From a checkpoint of a small mixture-of-experts model trained on Wikipedia: 12 layers.
Below are experts of layer 2 (counted from 0) of a mixture-of-experts language model. Rows are named router (the router's row for the expert) and show model dimensions 288-383. Each number is 128 + 24 x the weight over its row's rms, rounded and kept within 0 to 255. Numbers have three digits each.
After each expert's rows: "gets" lists some tokens that make up at least twice as much of what it gets as of all text. This comes from a sample of Wikipedia text that the model never trained on. Tokens count by the router's weight.

# expert 16
router:087129129141102093118160091122093139108134136108094141152133115163134144114130123130147109137110153140161146080093127152134146128154118141156126133113092120114121139125106110138143180147170104143149126175131156118096116137134142154158118091147152117112074140154110109127144137097087113168
gets: "-", "–", "A", ".", "/", "a"

# expert 50
router:106171102075106151121106161145130120111194135131084092153097096104109123139130135142101160128073139118088187097125103137117086129066119108115162141139096124117168134131111091136147089126112141094185145122112153057157089155118120109134099112158153154139144124107077139115138167106175135120
gets: "===", "==", "| ", "=== ", "====", ")"

# expert 22
router:102127120103125158156120127139153130101131145095123170127113095162113112135126116132090139120128095125096145097079094122089133101165124128090124111138162152121121139128156093126141120100140120135161082151142083142122095127103145106119108146121114142104109105150093098126140143135114129173
gets: "=", "==", "-", "was ", "is ", "."

# expert 10
router:127134132134126096152103118122111151117137150093105140133149127110145073115112124138166163119163166131132097149132143151161154112120144169132139123164101097135134117098115130122171156144119102109183157125156090139148132118137137129097164070144127096097148156148099165094148148125117132152
gets: ",", ".", "% ", "Website", "- ", "$"

# expert 63
router:126159145127121120122140132085096093098115111089091167137149125160098117159112083134164178132133144116155106149133141085137139139145161133159107140176144137140159147150150113138180088120091107151174178143152090123109133144124112127083137097138141096116147118148094119182122135107084120130
gets: "= ", "| ", ": ", "- ", ") ", "• "

# expert 61
router:108166120106125152132113150095096121133096133101168135158119164129174120133134105145101109125137143160155146156155112131156110148120131074098123115119118099122112165154091089081132084169119094101083136131115164160136147167114138071107101149099105122158183121111089139123126120157162134124
gets: "there ", "There ", "it ", "It ", "which ", "n"

# expert 13
router:132096127141128096111105139136170150130121133124125111091134143112084103115152155114086108120113182114111142066116100105138093126091123127135141114161145140115077117144099135133083126168189137111164124132114127123112155136113078127146117169129127160168127112142130101103136100121116140132
gets: ". ", "\n\n", ", ", "and ", "'", "."

# expert 20
router:117125110125164151124166144118132111126159118185172154131112099090132138162118142113138128150149164081139080139175132085125117113091149130112108115134103169146141129110080131150120149108117132141098158133098112155153153109121137153154109129129124086151125121126146149151116102133192110127
gets: "the ", "a ", "The ", "an ", "his ", "s "

# expert 37
router:139099148102120115128109078099113082128114140135115109109093125164162139144146112115097106137151149097122109126125128094096114120112108143137144142125161117083113144117108135138116144069121156120109140105128085138118149085141147099104160162150135124118132133126187111121137132095120117191
gets: "\n", "\n\n", "\n  ", "″", "ad", "°"

# expert 18
router:130111121106142135142143109102121144122174143168173179088113109100141146128118147122147123158118166084144091150168134131112115125101157160144131087108093174137159132108109116142113128110112101141106167127103152123158105128133125114199138151111134084140114137121109136142109112143167117095
gets: "the ", "The ", "a ", "his ", "s ", "their "

# expert 58
router:084174108085168108139187090127071127117112151134108114132154111118121127117097131109144123117154128133124131104153133133157161144155163094152106124135153093123089143102094121132069157142113127119116166138098099158142126143141083146096138093101106104161093098081117121131137125113164122123
gets: "| ", "; ", "); ", "—; ", "October ", "21"

# expert 24
router:113121144156098100144126088124144119127123153137114081133145105133121115152098145116154114130160158171158164120086138144078140167126137157151110126110155099126090124153139141131095119087119151129104126146190098114090135109140139157097115125101091157124114126136138142146090129110092121149
gets: "p", "in", "n", "m", "k", "i"

# expert 59
router:110113152131132125108116155088162095106108148103120092092112127100165099133129148123123125123139166142138108097143088118158106131137115150135175144156150127146092129151144109105175117124156151105169137103101152155118123133139095141114090100079107154145111116075102117083129119113103125174
gets: ". ", ".", ") ", "). ", "'", "\". "

# expert 21
router:126117092080172120140138113146110139101150132162110097133131092114111118102141152130120115136136108127103100149145109105148119134117142088137148147132113108089156099079161108120130110119119098105174103111107163108143112089130129099152163102148158100108140115135106117112141156111112142175
gets: "|", ")", ";", ":", "|---|---|", ");"

# expert 48
router:120131126121105188128152135136150142148118163121095099113170173174132124137110086108103155107160106135138109121126158126136143132096124119125135161105125117149156120085144174138082115170139159160108095105150069108112147099136131135137133153126135144126154090149163110130158127147120118142
gets: "was ", "is ", "were ", "are ", "be ", "am"

# expert 28
router:101100133156139112150139181164126165107134099195106142136120153112149122152121110111118079123119114127112147159130132157173115136150177101090139119123133103140081129099159146143117124159087142066105109150119137131132111171122159113127105133120162104138140153139118109151145115107149131162
gets: "of ", "in ", "on ", "for ", "to ", "from "

# expert 49
router:114096133105122093170152110149104154136119131129134123112110136127129132121149119124092108114094165117120147151099126151099143174141123119150118126144091095095111052133114069124080152136171084136124080123167155112100144094148159131159135174123126129129134176149131119153111137108119124101
gets: "P", "p", "C", "R", "F", "L"

# expert 11
router:142147117162136116105114124178162125114177137104164157114113115096113156160168089133142104128140159203142123134164111099104160113136130122115108121125138134134140162112090135145091137098150134086072094138168168116127104138147143159160107142149090150104109171105120108171150117150182114132
gets: "(", "not ", "co", "same ", "also ", "of "

# expert 29
router:093132191152152093123115120106109118120141147121078122121131177120154127125133138134130192116156120133129089068159104118127139138115128120129126155119148148146141110083159116116153138142137114081132095072106129078087132143140131134131133149156125148155106109089175110104127106107114136110
gets: "; ", ": ", "| ", ", ", "- ", "– "

# expert 4
router:134109133178150142148149146152169112130137151160169114105134109164101143146111139128158168121162079091143093120141144160112167129077125108145174140089141117138154109145089091154155106151143114134116121108094111084092098150144148178124150104154121144109121130138150144103127156115146127099
gets: "3", "2", "4", "1", "6", "5"

# expert 26
router:126122140147159139142126100158168116147148123164149158122105132119087138148121117127080112138102119142162152170146129141116091151142112129115133132075112115118121121107120140124058140155167097097139110154167101139107131144122144155134076131078096139134122128153120099127146105137095123122
gets: "in", ",", ".", "% ", "in ", "it"

# expert 30
router:119112138114113134119140114125105146119112105090134130131112080113107109079152142108139134112117147106112130118090148109123104117083106123144134120143163136122102139108100129146132115137097135147108125129124112117060102152148095129101151103088138125136148126119123137129125151100085121144
gets: "by ", "of ", "to ", ": ", "in ", "from "

# expert 0
router:114113075162095139126124108107151108132115125082162168169126172138157155135197132121135103100122111094170114150103130145104138148153136088141132145080130130129080145123129164161124138182157095111103165081165097149141125131117137134108127109130059120132108144115186148127119131149135116087
gets: ", ", "ers ", "s ", "es ", "s", "ers"

# expert 47
router:108100141148173115114110095133136151107127131171107153120108155110176128097106159131129160120138109135132142143153154142156149151137146098139119117120151099105091121115149132134157089115081101116176107147113104145103120147148127151122159111110151136145138131123110134088109107099135128127
gets: "with ", "and ", "for ", "to ", "of ", ": "

# expert 56
router:148121168090087104131129177169122161144114115106131112160147111114134111167078106124137102140134135138100182154152116114114169138130149112110135114203128128131157146168124108131180096112146177101150136140148164108143132144108165080110105167128161094133114145156109126118154087152112135162
gets: "201", "194", "200", "199", "202", "196"

# expert 12
router:131112134120108141126113116128139168146163130119165133125136152106090141093132120143152078124143103155099163156141124137175128126169111167105135103122155134131116135148147138116103104129100104188102091121158141129147137088144109138168122156141122154094091113121135117097108154150144119145
gets: "T", ". ", "'", "\n\n", "\"", "t"

# expert 17
router:143140107093140139132170105105158153137113127136118108132096136090151137137153146114141102122149155121137167096091132118126156120162155155130108121099166120148095140122162158128096157107136141122074123139126145108108120123130160148123088148094094124146141144091141175102149094105137117159
gets: "in ", "of ", "In ", "to ", "on ", "for "

# expert 19
router:125136086106130137164126151093182102143121127135118170109080184179106142105146095139143107106107127109109095137143127122072095102099133102111149151120123106115119143126116114131097169139094112142114107118099102062124142141113108095145138116085124135154149088157146098106138133145138116094
gets: "they ", "s ", "he ", "their ", "He ", "his "

# expert 27
router:132149074131111150096161145130149125088131106118161085089087139148147114144142087102115146117127149193107101087087140127164098158162083145143115137151118161128087146109099104127109142103133160112156108162111156089089144144097159148115178103153153111132124169107131106178166121131124128095
gets: "- ", "United ", "served ", " ", "of ", "service "

# expert 57
router:135146118129113147139094154136084135181128119106086092153146104099112119135090137135120155115105129175145097127152133170096122137115087135125126129129125135140076109122129125140178093149154147121122150138126142149153099100137098163115128085133151136152119131135120121094125116137147127110
gets: "| ", "Born", "birth", "born ", "He ", "name"

# expert 39
router:144116124096112106134102167117105115141127097151121103123166152122123111121134100138109157134154105143129104132128139128140129184115140110103168124190189106100148157081131093064109122095079149103100134147151168143118150076107104118132116147101124112135127121154101158135119094125153123158
gets: "202", "201", "200", "This ", "this ", "199"

# expert 35
router:151104156123131119159145149143104154142136160161113092083145106154109133128125137114081116160060149181148146080146151142097145150141141144080159120136092112174142147173133124149099144150129099148102151141179149140132153112135143092113129125084098113094129131167145185101153129139137123145
gets: "201", "200", "199", "198", "202", "197"

# expert 38
router:131118114115173141096163118139160128135109103105129167130102102157149108162123126134123160140115105103113168178128142111102145135135160100142096132090120151132135122145154145155165152155127156126106123134141086156160115150121129163134102114122104075174148157110151136140125116152147124120
gets: "over ", ".", "$", "and ", "of ", "about "

# expert 1
router:142152136108106096148157110142111149171170087131084174146109123153119106122154127113125102136156097111126136148101152138104151134153127110099090083097153097107116105122105112152092128128112157079173121135106157142079163137133149112135139105152100092147147112118137114148107112145148126161
gets: "K", "W", "k", "H", "S", "8"

# expert 32
router:073113142127139112121138161151134082175116134156081120121092159157171116122134142125155122146117128127118136148133146117116141142145158151123170137105166138154154132152180115072082137134154100079090105108127155104098149168146120109117145106153151122156117117173102151137120092120093119155
gets: "201", "200", "as ", "199", "after ", "until "

# expert 31
router:108105174152154088113122143132119116103121151124081169127110180106153137145145137114141166116172138121144119107143071148139113106102122094149140155122169074113095103098141120114150126123150132110119161105104145134117116110132159136173148166133157193128123097086168092108154099106128119102
gets: ": ", "; ", "| ", "\n", ", ", "- "

# expert 6
router:126102121191104179147133136128102091133177113167107169137131179100161134097124144118150148123125086123147127119098149149137160106116104104103114130174089103131134167113168109130158153097082160113113133129114130156147145080135151159111110158117142135094125108168133125131128104098158126191
gets: "a ", "an ", "A ", "1 ", "i ", "en "

# expert 40
router:137122116110113114101086112101168105157103130132131140142142157138164129137149154106079125102160168105118115131122106149081099140111172140155157136173137153115137154146076140120104133150170180085106132136132153140129159166117104076133108117115100143152098121140143088150134101141147123110
gets: "\n\n", "\n", "==", ". ", "===", "== "

# expert 55
router:144106150136153148126142113125163102161129113090141110139137136128151127148145097121148170127146120138153164179119144112115168149152134135112096133111076141141140147106175113130177160130131126114127140147132085134146116088132143189125109102168128115127127140109142160117137110132161122142
gets: "′", "°", "″", "up ", "be ", "("

# expert 33
router:143102136118104139123098168125074140122152114099109091149134125143100116094117138127144171128103119150109156101175128106155115156107134132140115123098043178153143126171124124161146114137156081161130183102095121100129131123149121143120155144186160158102139118141170165114128168130127141150
gets: "0 ", " ", "1 ", "2 ", "–", "7 "

# expert 43
router:131176141057155105135130171163151149084104120112120079115090104113119156125125131117122147119129122116113133129133096149123125118081115118095116118110171158109174119106122179120118145102123101125122090115122168112129100124132109120124126141131168159106129129144097100158142168135123135111
gets: "at ", "in ", "for ", "==", "won ", "on "

# expert 8
router:111126136172082126120139129079105087113117132128145116135109124180107112102134116138135116111066086150153117157108149123156119163107106101139142122135126136138146135082123144115107144129125151126144144116080132157060110170125101083125103177151137147146175206133106116162129152122110118140
gets: "had ", "have ", "has ", "is ", "or ", "can "

# expert 14
router:151146091146116153104119142114127088132132146140120084127179108115115123140078129142141156126152165130140120104137130145093107133134092127143099146177124127135144107130119099128182144135165120124180120110134133112153131090148130168090120087168168131153157138126077163141120109127156132100
gets: "- ", "\"", "(", "career", ": ", "'"